From a checkpoint of a small mixture-of-experts model trained on Wikipedia.
Size: 11 layers, width 128, vocabulary 4096.
Experts: 32 SwiGLU neurons an expert, 6 picks a token.
Training: a variant of Muon for the experts, 412M tokens.
Below are experts of layer 7 (counted from 0) of a mixture-of-experts language model. Rows are named router (the router's row for the expert), gate (a neuron's input weights, with its number), up (a neuron's input weights, with its number), down (a neuron's output weights, with its number) and show model dimensions 0-127. Each number is 200 + 30 x the weight over its row's rms, rounded and kept within 0 to 999.
After each expert's rows: a language model's description of what the expert responds to. This comes from a sample of Wikipedia text that the model never trained on.

# expert 48
router,150,158,250,212,224,187,232,193,173,213,189,186,204,208,248,210,217,194,165,144,225,160,210,175,218,206,174,192,246,226,253,211,193,193,167,167,194,167,259,246,169,170,204,197,221,143,215,261,152,227,161,161,214,216,185,236,207,237,211,251,205,158,178,260,239,210,230,156,191,227,163,164,169,213,197,235,229,234,214,187,199,190,229,167,234,184,258,189,266,146,238,245,224,202,184,179,209,226,195,206,213,203,214,164,209,182,170,208,195,233,196,216,249,171,237,153,217,184,237,222,159,209,182,185,186,182,233,157
gate7,161,201,187,235,212,204,184,249,174,179,210,177,208,230,231,187,203,204,215,199,152,188,209,204,186,260,195,156,176,177,181,202,234,182,195,193,203,226,271,236,207,265,259,237,198,184,192,257,291,224,181,217,185,141,187,158,202,186,214,185,208,203,190,197,181,178,174,204,209,200,166,195,218,200,194,211,216,179,228,147,217,208,243,204,268,167,205,176,212,199,178,249,222,165,240,206,212,202,157,226,180,199,178,173,159,169,201,146,231,175,175,220,227,217,235,178,202,109,183,227,156,190,187,224,260,137,226,176
up7,211,203,204,241,157,169,195,174,194,195,246,234,255,218,178,180,184,201,196,173,184,142,242,221,174,230,239,215,193,189,188,209,238,220,234,153,212,223,230,210,220,225,206,227,214,160,131,233,209,211,175,214,241,221,167,159,217,233,208,217,193,144,196,219,147,157,208,242,172,199,123,196,221,215,241,240,228,180,211,167,210,182,179,189,213,201,171,175,165,215,149,232,211,166,238,231,224,213,239,224,238,194,177,190,190,194,232,247,134,142,233,160,208,231,189,160,176,190,189,218,146,183,173,176,251,140,212,200
down7,251,154,173,200,146,206,178,188,193,235,265,231,188,253,170,177,260,188,265,203,188,230,203,188,199,198,163,215,214,205,207,175,166,184,243,235,169,291,207,221,209,208,202,174,199,207,250,239,201,251,154,204,225,204,169,149,207,163,134,186,193,256,201,202,219,212,225,161,182,208,178,206,217,218,208,149,192,196,189,225,171,217,177,166,237,203,232,210,168,187,185,201,232,176,177,177,193,239,222,198,155,223,233,196,170,204,189,248,182,188,197,203,163,224,232,224,200,196,265,220,177,166,144,154,252,192,243,205
What it handles: Continuation pieces of personal and place names after a capital initial, as in Pope C-lement, F-itz, O-x-ford, B-ever-loo, S-ach-a.

# expert 35
router,162,150,206,158,198,193,215,172,140,244,177,199,229,216,222,252,240,250,175,171,162,183,234,146,189,153,155,189,187,203,208,246,209,246,172,163,195,184,190,244,161,189,244,195,251,207,224,234,213,198,160,144,228,220,164,243,226,242,217,213,256,168,198,215,236,253,252,184,185,194,187,164,184,227,201,211,184,213,186,210,159,170,238,189,194,212,221,166,234,223,197,220,224,164,187,198,216,236,213,238,220,202,221,196,247,187,156,173,207,225,165,259,273,183,218,180,193,177,222,221,186,243,202,177,211,173,239,176
gate0,265,155,195,190,198,216,268,176,207,221,183,195,161,202,174,178,232,217,172,182,148,177,163,255,206,223,170,184,159,217,205,249,189,213,239,170,247,211,168,222,195,216,200,214,194,161,185,140,230,232,195,245,192,214,188,215,227,179,182,153,198,178,187,188,214,181,218,146,208,171,255,182,238,248,241,190,235,215,247,174,210,187,123,203,199,157,188,194,181,188,137,162,195,211,282,220,235,224,178,182,245,184,205,213,197,221,189,187,216,139,203,183,160,202,227,215,239,194,181,207,244,234,139,188,202,209,171,177
up0,147,222,178,200,212,195,224,164,189,171,252,176,226,209,213,190,204,190,161,253,181,249,171,206,212,207,200,185,141,215,181,208,218,256,183,176,237,206,235,206,192,202,193,239,148,211,155,193,231,191,232,216,160,247,177,171,190,244,174,207,155,163,247,140,194,129,208,155,197,208,229,215,225,135,224,197,152,223,170,221,147,174,223,232,187,177,190,201,210,210,196,135,228,180,252,186,211,212,233,180,190,214,255,213,186,214,242,214,206,200,152,175,127,171,192,132,185,191,225,166,213,224,203,176,165,193,214,198
down0,191,206,192,222,211,230,199,195,191,271,190,218,218,190,203,216,192,147,198,164,216,177,233,257,192,203,170,176,211,191,163,233,213,232,176,187,179,267,214,195,170,222,153,241,228,210,181,214,179,189,217,168,202,212,217,200,190,239,260,168,195,182,130,242,193,176,213,210,179,177,174,223,211,192,164,215,183,223,154,228,213,178,170,142,205,200,231,231,244,244,214,178,249,191,164,152,206,178,168,160,174,137,174,180,207,244,231,221,151,181,246,232,231,192,180,199,125,258,193,204,289,190,214,205,220,184,210,175
What it handles: Commas after a subject noun phrase, plus prepositions, conjunctions and relative words in running prose, such as in, and, which, during.

# expert 11
router,156,187,196,183,248,238,240,146,184,242,178,187,227,181,200,233,253,258,199,207,210,129,257,191,253,166,164,145,238,234,272,251,238,217,190,179,208,148,194,244,174,177,201,191,190,220,234,224,187,222,175,174,203,245,168,215,218,209,211,197,199,209,189,209,233,202,268,122,171,209,210,162,218,165,161,199,208,191,192,165,196,181,218,191,245,193,200,181,190,204,152,205,222,180,182,200,200,238,201,201,235,213,222,174,209,207,158,164,169,240,176,178,205,171,247,201,240,193,196,157,208,221,156,204,192,169,258,197
gate0,134,225,215,147,248,194,237,187,248,176,216,181,191,203,209,148,246,194,206,256,152,204,177,179,221,180,236,175,250,178,208,227,242,172,157,146,199,215,183,222,180,172,217,210,193,204,170,161,183,193,265,182,226,224,204,211,155,212,164,211,172,201,194,149,203,193,208,214,213,222,227,173,241,187,231,135,197,234,201,164,209,197,222,116,222,196,270,233,170,180,179,168,227,162,180,152,183,213,231,171,173,202,238,205,230,180,200,175,213,214,134,200,214,177,221,238,202,162,185,167,197,219,159,204,155,232,210,168
up0,244,151,168,214,151,189,179,243,154,218,225,211,255,205,213,213,188,211,195,269,235,179,202,197,189,234,155,250,165,174,177,216,251,161,212,222,163,223,215,208,190,267,198,203,226,231,147,239,152,189,179,220,245,231,263,186,223,262,216,181,203,206,167,209,233,171,149,147,207,198,241,194,198,173,201,228,183,208,206,200,185,204,205,224,202,161,183,218,165,208,186,157,194,204,147,214,231,245,170,191,215,248,193,186,199,214,194,184,237,170,198,182,257,212,187,145,177,217,232,201,127,223,162,173,220,199,159,185
down0,169,224,211,159,234,256,218,202,195,183,188,193,277,164,156,178,243,224,239,209,198,219,159,194,184,182,203,191,183,191,187,179,201,119,132,231,223,117,184,231,228,162,162,183,144,252,144,214,204,225,175,199,234,216,186,231,172,209,251,260,229,131,183,172,157,232,158,217,221,227,213,211,207,191,237,190,201,186,190,215,229,196,236,180,234,233,166,181,231,165,191,178,206,152,197,219,204,164,207,224,184,241,185,183,232,204,227,172,197,222,257,222,208,177,219,213,198,196,196,189,191,224,188,156,238,218,172,209
What it handles: Apostrophes in contractions like can't and isn't, dashes in scores like 4–0, and inner word pieces such as row in narrowly.

# expert 49
router,175,172,237,195,233,250,252,159,177,221,182,198,228,238,239,226,243,236,210,163,207,214,215,141,160,162,157,190,217,248,238,256,258,237,163,157,210,192,235,178,202,203,198,152,262,182,251,198,169,234,204,186,179,218,156,228,219,171,222,211,220,181,157,203,199,216,257,170,189,187,169,192,211,172,152,221,221,195,206,139,180,204,176,174,195,225,235,172,232,178,198,224,210,178,199,194,235,175,189,247,242,214,245,144,211,178,201,185,235,222,201,205,210,163,230,169,250,174,208,197,162,205,158,198,159,181,250,204
gate0,204,200,213,250,181,258,214,212,218,242,205,212,255,182,223,177,188,163,269,180,161,209,191,193,203,176,168,165,197,191,162,178,211,163,172,140,185,205,188,223,158,160,133,183,192,210,199,228,210,217,207,262,158,199,211,205,202,224,203,164,251,203,151,185,195,175,211,232,146,204,176,152,205,226,147,202,294,175,178,217,223,204,175,179,257,231,166,154,196,183,151,223,191,183,188,196,236,219,240,207,191,152,201,149,197,215,230,266,163,190,212,184,211,185,200,192,141,217,176,186,210,143,211,197,190,199,177,219
up0,189,184,220,231,228,222,212,238,220,200,261,236,244,185,231,181,226,192,200,236,177,155,216,178,245,205,133,171,169,172,191,162,253,153,214,204,139,209,126,176,158,191,159,174,157,207,202,223,186,208,200,224,150,205,165,185,208,158,199,158,195,188,178,207,219,211,186,215,150,168,166,196,195,191,189,213,261,242,232,201,234,194,201,172,262,210,178,178,181,200,123,209,213,200,170,151,222,190,162,212,174,162,200,211,209,193,170,233,126,223,219,206,199,178,181,194,192,160,220,164,241,214,220,209,234,208,255,240
down0,279,232,173,193,219,228,215,239,229,239,249,188,273,151,223,214,181,200,204,214,188,231,222,211,229,212,185,226,250,147,210,166,193,180,184,198,186,224,193,168,185,237,202,192,187,162,217,165,207,198,176,236,203,169,165,257,225,236,222,166,194,186,189,189,206,177,210,195,187,151,226,180,173,162,167,166,187,271,219,253,237,186,149,185,219,171,198,214,161,216,249,245,171,216,188,211,213,197,237,201,172,222,163,195,143,233,191,179,194,221,150,168,167,242,169,168,241,188,219,171,211,174,187,198,260,225,131,208
What it handles: Word pieces in album and music articles, especially section headings like Tr'ack' listing and Ch'art's, plus album, music, featuring.

# expert 0
router,147,199,212,201,175,208,244,134,164,219,147,166,244,188,262,212,211,217,192,151,204,188,205,177,195,161,156,154,250,234,200,248,210,202,208,179,194,186,193,237,153,173,222,164,220,193,217,238,181,181,162,180,210,224,165,234,185,163,228,262,213,166,182,196,215,278,212,138,139,208,204,153,216,218,177,219,253,216,171,153,177,188,216,210,239,229,217,191,239,206,211,224,218,202,194,211,238,195,222,213,223,162,221,149,229,196,202,165,184,218,186,185,218,180,225,171,203,209,211,194,148,221,151,212,187,170,272,169
gate7,221,201,111,255,234,253,233,184,213,167,197,197,166,171,206,187,184,205,207,179,244,207,214,203,207,280,195,186,136,195,188,156,213,200,180,192,197,191,191,188,202,210,152,207,202,213,242,159,172,169,243,208,173,173,214,223,177,203,188,193,215,189,204,255,182,137,175,154,226,174,176,211,189,144,215,219,196,194,211,164,172,201,221,192,155,232,176,218,176,248,225,189,218,225,249,162,123,215,161,234,173,211,264,166,198,158,192,182,223,228,216,166,202,256,144,229,196,196,214,194,157,176,186,170,166,182,158,204
up7,153,215,210,237,162,201,195,216,221,240,223,173,176,235,199,210,179,206,227,217,209,208,158,177,164,208,212,169,204,143,221,201,233,187,242,185,168,151,234,187,183,209,203,196,234,183,225,249,203,203,207,187,214,205,173,197,184,245,234,189,200,192,153,207,268,242,197,207,198,130,189,190,231,215,218,149,189,206,201,218,161,232,185,178,255,243,258,175,198,232,252,190,220,140,211,201,188,197,199,214,202,222,218,296,177,204,226,195,220,186,251,232,166,194,197,184,235,173,234,191,121,235,146,179,196,273,166,211
down7,191,205,220,193,203,174,216,185,154,188,159,240,116,203,214,190,218,188,154,193,139,155,202,252,228,215,183,232,171,199,189,216,210,195,179,219,248,225,183,156,251,219,197,203,172,211,216,213,150,217,223,205,220,229,245,195,258,141,195,221,194,231,185,213,202,194,245,187,240,241,180,195,142,192,216,163,189,229,171,177,248,186,160,225,147,187,190,174,178,204,138,191,205,195,232,110,184,188,192,169,214,163,144,255,202,202,221,204,190,198,155,193,176,168,214,200,185,149,180,174,157,193,190,246,200,230,248,210
What it handles: Word-internal pieces right after an opening consonant or capital, as in P-ax-ley, Pro-duc-er, organ-is-ation, ch-as-ms; also CJK byte fragments.

# expert 37
router,164,181,242,187,224,209,198,207,186,215,197,159,207,187,213,231,199,250,179,199,210,156,220,161,190,167,153,186,206,204,222,214,169,183,167,147,172,155,218,207,179,171,196,185,225,190,262,223,209,238,173,190,237,229,151,231,208,230,175,218,215,192,189,237,247,275,232,186,166,213,191,205,176,245,196,254,205,228,182,162,164,166,204,169,197,222,247,165,288,142,175,212,244,196,191,160,234,205,181,241,233,182,261,165,245,174,184,202,184,278,172,240,215,184,219,204,220,191,197,179,180,213,209,165,189,201,222,150
gate1,252,176,123,218,249,230,181,226,240,155,212,195,184,213,229,189,208,197,192,188,114,233,202,215,194,176,145,166,255,174,175,220,197,198,259,176,189,209,177,203,240,229,204,174,220,195,193,217,249,183,249,188,225,185,172,199,227,231,194,147,189,189,171,215,199,222,228,136,235,158,165,245,215,194,213,165,187,187,157,173,167,187,220,180,195,186,152,167,187,243,190,232,176,237,224,199,183,222,177,211,211,179,178,205,175,222,208,172,199,254,191,219,172,219,206,212,182,151,217,251,175,226,207,249,183,159,286,171
up1,204,214,177,254,235,166,181,232,233,196,181,197,247,178,204,251,224,236,188,215,212,210,178,191,241,237,184,124,228,223,212,199,225,173,224,192,197,255,225,190,195,249,179,184,168,196,178,214,262,130,225,187,228,187,244,122,245,194,182,177,224,158,204,189,202,186,216,171,209,179,191,222,193,181,176,181,234,153,148,204,194,217,200,166,169,240,193,151,270,217,194,263,169,206,210,210,156,163,248,199,216,173,188,173,253,236,225,212,171,252,197,207,185,190,248,246,199,194,153,219,214,228,176,200,232,186,212,186
down1,203,168,251,207,171,158,220,267,225,207,203,138,190,202,191,187,222,170,203,188,245,205,189,242,219,193,188,232,202,156,263,166,235,195,170,154,153,160,175,202,240,103,193,261,131,184,225,226,206,228,212,184,214,201,195,210,215,189,204,160,186,198,200,216,191,140,192,296,186,202,209,218,206,185,214,229,233,178,191,226,180,216,179,238,180,203,183,195,224,214,163,193,227,187,186,212,210,192,204,236,201,204,228,176,222,156,203,185,266,226,163,240,167,199,208,187,223,222,187,233,222,152,202,187,235,253,144,211
What it handles: Articles and determiners, mostly the, a, an, his, its, this, which begin noun phrases after prepositions, commas or quotes.

# expert 46
router,154,180,211,177,205,188,219,162,166,229,158,152,218,192,191,268,242,211,163,164,153,173,236,172,173,176,153,190,218,253,227,208,206,223,196,162,169,145,196,218,198,198,242,180,263,204,199,244,156,210,151,166,231,212,174,242,238,205,185,255,191,182,219,220,235,212,247,167,192,235,182,207,132,199,220,231,214,250,219,148,176,175,206,177,192,201,264,155,253,168,217,212,220,156,171,160,210,209,241,236,201,172,232,192,238,207,164,170,172,248,177,232,230,193,229,188,214,217,182,205,194,191,197,179,186,184,203,185
gate1,139,185,160,200,200,167,198,222,188,220,234,186,238,218,161,195,171,194,193,196,178,180,210,190,213,186,168,139,190,173,226,160,246,190,162,187,188,231,223,226,182,162,208,221,166,262,223,219,182,195,218,195,197,237,198,197,217,218,199,246,182,231,238,200,123,183,228,185,211,206,246,205,175,192,189,184,264,260,195,175,246,174,181,213,163,239,235,201,205,207,176,221,178,210,189,217,243,186,161,221,192,216,221,145,199,202,201,244,186,123,158,215,214,213,175,198,300,194,151,230,138,227,230,199,252,187,238,215
up1,198,231,223,196,193,249,174,200,224,212,196,233,172,229,208,168,171,178,205,236,211,196,179,226,255,241,265,266,217,203,174,221,188,238,140,226,176,189,134,216,128,251,210,212,216,173,178,200,222,219,191,182,168,205,203,178,212,197,186,177,162,194,180,163,239,233,196,212,145,181,178,192,196,182,209,182,160,147,208,250,168,225,170,224,181,153,199,130,190,209,263,207,227,160,224,278,142,214,185,231,215,218,191,239,191,238,193,220,238,217,228,201,218,191,175,209,153,202,195,189,261,223,182,207,223,220,235,205
down1,179,193,182,221,205,160,162,183,164,213,214,176,240,155,158,197,185,183,201,194,176,242,196,184,156,167,120,188,179,191,235,167,235,171,188,145,191,171,169,166,265,170,182,247,183,245,190,231,145,170,208,241,156,226,187,216,208,188,249,246,208,235,239,237,129,199,259,172,204,215,225,221,173,169,219,216,241,254,240,158,204,192,191,163,206,227,208,249,210,196,161,213,170,216,162,219,167,158,187,202,199,228,220,187,177,211,172,226,188,123,228,231,216,232,206,197,237,227,181,206,174,186,212,208,214,225,223,201
What it handles: Whole-word nouns and pronouns ending a phrase, often before of or punctuation: series, name, episodes, it, people, President.

# expert 28
router,134,156,229,170,219,228,195,190,157,223,217,169,253,162,223,272,228,252,168,121,204,161,242,145,194,182,182,174,206,199,211,214,233,210,202,169,203,185,236,241,189,169,203,189,234,176,209,204,206,212,207,188,226,213,168,208,218,164,248,235,262,185,138,228,242,230,236,203,204,189,194,191,202,159,196,192,191,255,177,215,152,161,242,178,229,174,209,142,208,182,265,202,236,201,175,179,231,208,204,254,214,178,214,184,199,203,183,158,165,201,136,208,185,204,237,175,223,182,240,211,175,193,215,199,195,174,247,187
gate8,208,182,161,182,168,213,212,203,243,146,218,223,237,253,283,198,211,207,195,212,247,183,233,147,229,210,187,175,198,194,160,112,179,179,209,211,231,170,186,196,176,150,150,166,240,180,164,216,222,164,247,151,171,227,200,217,171,186,241,221,195,177,252,188,228,168,216,196,141,167,230,210,183,187,164,200,188,183,153,212,249,170,258,237,221,196,194,181,184,201,228,218,191,226,203,262,201,225,193,211,246,207,199,201,185,214,189,213,197,186,179,183,193,214,173,192,202,137,220,188,265,185,137,178,244,181,200,213
up8,142,212,221,242,224,218,193,248,171,238,225,195,236,205,166,212,136,143,170,230,220,125,209,210,194,234,160,211,217,224,205,234,161,169,176,181,234,206,208,197,195,201,167,156,136,199,164,183,183,202,197,196,177,191,224,274,226,194,249,159,184,197,218,142,204,180,216,199,190,216,177,209,178,238,172,164,161,233,209,215,213,238,245,247,186,220,186,156,202,218,226,175,136,266,137,249,189,190,215,161,186,185,184,200,196,192,213,179,147,238,189,182,217,195,221,171,188,194,161,183,232,217,181,223,196,189,210,258
down8,223,164,161,162,148,222,206,179,248,206,177,185,165,201,198,153,244,224,209,152,181,127,204,202,237,156,182,221,245,217,226,208,166,230,226,201,236,189,192,204,198,232,218,185,174,205,232,155,231,171,194,230,206,143,178,274,145,198,158,233,211,219,183,184,218,212,158,231,225,188,243,171,233,235,189,159,229,127,206,178,212,171,180,200,223,238,159,175,214,217,250,215,244,182,190,202,157,147,224,196,179,193,225,179,224,221,231,209,199,222,285,216,239,203,186,238,225,185,203,196,209,198,181,190,171,238,233,218
What it handles: Word pieces after a first consonant (div-or-ced, s-ave), plus common words like that, father, who, and table cells.

# expert 54
router,184,186,230,152,182,212,211,150,199,185,158,156,203,192,212,248,222,225,174,180,174,184,214,139,196,158,176,159,238,207,249,206,246,218,181,152,203,172,207,245,181,194,191,209,252,151,237,246,189,224,198,194,193,218,172,238,270,248,218,217,187,176,172,229,220,218,244,180,162,196,193,148,135,239,197,203,218,206,202,186,175,193,217,178,228,207,256,163,235,221,184,231,214,126,173,182,200,273,194,216,243,233,188,176,208,178,152,146,163,208,182,230,234,184,206,195,220,195,188,206,167,218,162,193,211,178,242,171
gate0,218,204,222,185,141,225,232,210,210,250,184,183,198,209,190,227,194,144,190,170,198,209,206,186,233,171,222,167,252,205,164,207,245,255,188,207,173,221,223,192,211,207,178,233,229,173,246,221,200,177,255,246,242,231,224,170,227,149,163,200,232,171,158,195,203,236,229,194,227,192,163,194,226,232,203,199,236,177,156,206,130,207,226,187,210,133,209,250,212,159,266,136,241,197,175,184,158,234,235,201,222,211,144,254,174,217,173,236,169,210,249,214,206,223,152,214,212,203,212,186,181,237,214,228,232,203,217,237
up0,255,187,248,171,167,250,186,242,163,185,211,168,220,191,197,190,200,192,210,167,199,184,188,138,234,184,192,173,250,151,167,234,205,222,163,209,172,230,212,196,208,182,166,201,198,160,266,183,231,171,227,202,256,214,185,206,139,225,213,119,139,185,161,212,222,193,248,226,232,205,195,223,216,192,182,207,168,171,221,268,180,169,215,220,233,176,225,230,216,197,215,196,214,174,134,188,203,220,220,226,188,221,168,256,204,203,138,195,178,228,228,234,232,195,169,199,144,174,231,157,204,233,185,212,236,194,186,160
down0,245,197,158,179,193,178,203,193,238,192,187,195,217,273,211,235,169,179,166,213,223,232,192,223,181,193,177,192,209,210,204,209,182,184,223,175,221,198,200,198,166,190,226,248,181,223,192,191,161,171,202,181,147,210,162,211,187,181,180,171,270,189,271,195,203,156,144,182,151,124,226,152,207,214,183,140,225,182,209,215,185,237,240,201,188,240,199,265,242,218,204,171,172,180,147,259,145,244,214,191,214,213,236,237,162,208,211,236,224,162,212,234,240,261,219,161,212,202,243,210,204,188,222,200,226,234,166,202
What it handles: Periods and commas ending sentences or abbreviations, as in Mrs. and i.e., closing quote-periods, and common first names like John, David, George.

# expert 26
router,195,158,227,149,183,178,242,186,165,237,194,166,262,192,232,226,250,242,198,161,156,159,202,152,211,176,192,214,232,185,210,242,275,242,157,170,206,199,243,254,190,147,211,186,218,160,222,226,178,185,184,154,237,207,178,230,227,172,255,213,213,131,169,234,233,257,222,200,200,214,170,204,199,202,230,236,206,195,177,171,197,158,233,181,202,189,253,177,215,226,227,195,206,166,187,205,219,217,217,247,206,213,251,186,249,189,167,188,202,223,196,234,209,183,225,169,229,207,259,206,177,189,204,165,233,192,244,168
gate5,167,212,235,199,205,194,198,213,213,111,171,210,207,171,236,209,192,181,193,195,246,219,206,203,242,202,178,179,174,176,187,246,137,160,217,234,181,210,187,220,223,190,160,251,179,175,154,189,172,186,221,170,171,172,214,191,195,219,178,171,239,231,212,233,197,243,239,193,190,152,225,208,227,204,228,183,185,183,248,203,161,238,215,150,234,153,264,191,207,191,214,262,215,187,188,212,252,126,178,213,174,209,158,209,237,159,192,209,175,199,231,229,145,201,199,121,236,234,177,181,234,160,189,227,235,177,230,165
up5,210,159,254,185,175,228,177,192,240,248,168,240,144,204,173,185,186,117,174,221,222,195,220,207,185,189,219,197,212,145,219,179,222,199,166,185,180,207,201,204,206,221,249,138,233,176,141,227,184,207,168,155,205,185,233,225,162,154,235,198,190,219,196,207,203,228,182,206,236,196,181,190,157,176,157,215,248,177,207,181,259,165,197,168,183,152,192,227,226,230,176,176,157,180,193,246,128,190,228,182,218,240,178,237,181,193,191,159,251,254,169,221,227,223,222,196,195,175,183,228,171,243,230,201,184,227,244,157
down5,201,209,188,209,241,214,183,195,190,253,205,196,218,239,200,201,226,234,154,182,230,155,164,202,224,208,223,183,222,220,178,145,262,229,229,166,194,224,154,273,202,228,214,177,231,209,181,185,246,244,195,184,226,206,165,194,191,195,182,214,192,160,215,186,227,226,132,173,179,249,173,236,198,180,156,190,192,206,240,189,186,224,187,196,203,247,206,174,218,220,206,237,273,211,218,204,170,222,235,232,172,138,215,147,202,175,212,177,235,218,206,115,221,201,217,223,156,221,214,183,191,195,194,244,149,112,221,221
What it handles: Inner and ending pieces of common verbs and adjectives (conf-ined, consid-er-able, per-man-ently), plus commas, and, was, been, However.

# expert 51
router,164,145,223,179,183,203,212,193,134,266,167,173,231,183,229,236,230,219,193,152,201,206,211,154,214,152,165,184,223,217,227,203,215,222,151,175,178,180,210,216,161,165,238,156,222,191,213,205,220,204,189,177,215,199,177,241,206,239,186,205,231,182,205,198,205,277,234,198,177,191,160,151,187,207,184,245,175,220,189,198,171,170,242,197,208,250,225,184,233,184,187,217,200,142,160,215,219,222,210,254,226,176,214,194,254,183,154,191,207,224,145,223,276,164,222,182,207,195,201,243,178,271,183,140,167,182,225,189
gate1,194,171,178,202,210,187,197,177,166,221,187,182,181,196,176,210,220,200,196,132,176,196,214,109,161,171,193,203,192,194,245,159,187,244,198,212,198,172,153,184,161,179,178,158,205,197,179,220,206,178,167,200,232,157,184,212,210,190,227,216,184,226,200,197,245,217,237,168,190,181,189,194,183,262,198,159,192,222,212,165,192,136,243,138,206,143,238,199,219,210,168,204,160,203,170,143,165,181,174,164,160,224,159,203,131,163,155,159,146,211,216,197,229,221,235,172,195,234,145,203,209,252,214,152,197,148,181,177
up1,223,192,248,162,157,238,233,192,195,164,169,209,206,170,168,184,241,181,222,188,162,181,241,211,204,228,135,253,148,202,264,206,215,201,207,155,237,161,169,218,224,222,179,166,186,182,169,208,182,216,227,158,233,244,213,241,218,186,237,202,244,199,193,234,220,147,197,170,197,213,241,150,169,176,151,205,183,205,201,193,157,153,215,162,225,202,167,169,206,173,188,213,199,190,144,198,99,203,234,225,220,218,193,192,206,240,230,186,208,181,213,195,199,181,194,215,219,180,239,207,263,200,241,218,184,145,156,238
down1,200,217,169,109,194,182,210,183,208,189,146,221,241,160,190,216,214,182,181,189,239,201,208,181,181,159,232,202,210,185,180,172,219,175,203,180,253,171,208,188,223,232,238,223,175,291,198,190,236,174,223,203,225,131,176,200,186,171,162,176,221,203,213,147,214,175,163,191,250,215,193,204,187,203,230,245,154,225,168,246,194,198,216,231,138,239,220,173,214,215,217,206,200,179,202,208,160,221,251,243,211,209,165,211,158,238,225,212,161,201,183,226,186,148,152,208,216,214,274,203,200,210,181,173,180,274,238,205
What it handles: Prepositions that follow a verb, participle or noun and introduce an object, such as from a university, to Lyon, as a cult site, under rule.

# expert 60
router,171,181,224,145,178,205,226,218,156,223,194,178,237,206,199,214,204,211,137,163,198,145,267,144,230,170,161,175,185,227,200,238,215,223,182,193,173,146,211,239,181,187,229,214,249,187,218,226,218,198,168,160,253,261,189,239,235,203,172,269,216,181,183,220,244,221,272,183,177,181,184,192,212,187,191,207,194,204,194,189,162,199,240,203,230,216,247,129,243,153,202,213,218,161,192,193,218,210,192,262,215,187,226,169,209,193,156,147,167,204,193,226,219,198,198,156,218,198,191,219,193,248,197,191,176,184,196,136
gate0,225,240,220,176,217,177,236,213,175,220,207,202,174,171,139,200,146,170,196,264,231,202,148,188,232,226,233,204,209,190,191,211,197,193,113,254,219,182,243,221,241,152,187,225,198,236,245,159,164,181,188,156,199,218,199,141,208,181,166,211,137,189,217,160,244,241,215,157,190,204,176,210,187,172,148,226,199,186,206,187,218,192,228,199,160,202,213,183,244,169,202,215,236,195,188,185,168,212,196,259,157,155,222,188,219,219,166,246,205,141,189,202,178,242,186,177,244,224,211,221,138,200,230,215,155,198,227,203
up0,192,150,214,194,178,224,199,156,236,199,233,152,236,210,193,212,197,189,155,256,208,178,177,143,161,152,203,246,222,244,192,152,214,259,143,200,160,208,169,185,179,193,156,185,177,145,187,197,168,201,156,212,213,193,230,198,174,188,214,167,224,194,121,258,192,195,149,223,153,193,218,198,222,204,204,204,201,216,208,180,193,177,216,148,263,152,179,202,178,243,201,170,210,216,170,245,234,215,260,221,191,245,219,189,234,245,188,249,194,217,224,216,210,187,201,221,229,193,196,208,234,226,187,149,235,178,211,144
down0,209,221,217,244,242,168,235,148,218,223,201,191,168,251,241,193,205,226,127,220,205,221,202,218,177,202,193,196,229,190,172,199,155,179,179,156,222,222,234,211,200,216,217,186,170,211,174,165,201,126,178,192,273,196,176,209,215,193,228,157,211,187,167,170,212,172,184,246,207,162,195,175,213,155,218,213,232,232,241,130,235,181,265,199,269,176,169,206,174,178,199,207,216,202,195,236,223,195,177,121,255,201,203,180,189,146,166,164,193,217,150,187,161,164,189,168,180,225,210,210,253,234,192,202,162,185,205,198
What it handles: Auxiliaries, pronouns and adverbs in running narrative prose, as in had, have, has, it, they, never, often, which; also line breaks.

# expert 12
router,162,188,266,205,205,206,282,182,193,214,184,181,219,204,192,235,252,210,177,122,195,168,218,140,175,168,159,167,249,208,188,211,235,231,170,183,170,200,254,233,199,183,191,161,252,174,232,201,224,234,160,198,209,214,167,230,246,172,196,250,225,146,124,248,200,246,267,176,190,216,197,192,215,184,214,231,227,195,185,172,211,183,212,210,241,208,212,182,210,178,238,218,241,165,183,188,207,225,184,211,226,184,231,183,220,200,152,147,219,218,161,228,212,186,211,162,229,196,202,222,170,192,152,176,207,177,208,158
gate7,189,216,195,223,219,235,229,201,167,214,212,205,239,230,198,210,184,174,216,218,222,194,171,200,179,179,159,185,216,185,187,216,205,210,168,153,118,221,243,208,208,197,192,214,238,134,267,215,250,188,162,178,227,256,193,175,192,217,218,269,248,196,161,214,174,217,239,225,174,162,159,263,232,213,173,188,223,193,170,157,199,224,244,203,238,251,190,187,187,172,237,168,262,211,200,170,238,161,172,163,187,222,228,217,218,244,128,201,224,190,159,196,179,169,184,206,192,142,200,194,184,236,196,157,217,215,223,157
up7,214,194,189,210,209,207,114,185,188,207,232,155,221,194,169,192,199,189,229,235,294,232,173,202,169,206,164,214,161,170,163,179,172,183,263,197,183,186,178,209,145,214,207,196,208,206,233,254,223,214,197,149,227,238,181,131,202,208,235,227,245,226,199,157,194,182,201,219,187,211,154,233,219,271,170,173,231,145,211,179,199,204,186,174,194,225,178,220,186,161,174,231,220,181,252,189,217,174,166,200,206,254,223,228,131,243,172,198,178,172,238,176,167,208,168,179,152,209,190,181,160,194,184,167,218,203,214,231
down7,206,211,201,157,175,189,183,216,192,181,226,212,168,220,189,195,224,202,303,186,198,210,179,207,187,179,230,246,169,211,185,211,207,196,207,242,179,188,166,217,197,207,223,238,144,187,181,168,230,235,238,205,215,160,209,190,228,163,184,188,195,167,208,202,232,203,198,176,188,185,233,249,205,186,226,154,273,224,200,203,214,227,232,172,145,199,154,214,130,153,213,190,233,126,216,187,199,187,181,218,143,180,209,152,228,147,198,206,158,238,236,213,194,260,235,199,148,220,157,189,229,158,197,227,166,265,176,230
What it handles: Common English word starts and pieces after f, m, s, often in quoted prose, as in m-ust, m-ight, f-ant-astic, I, friend, well, rest.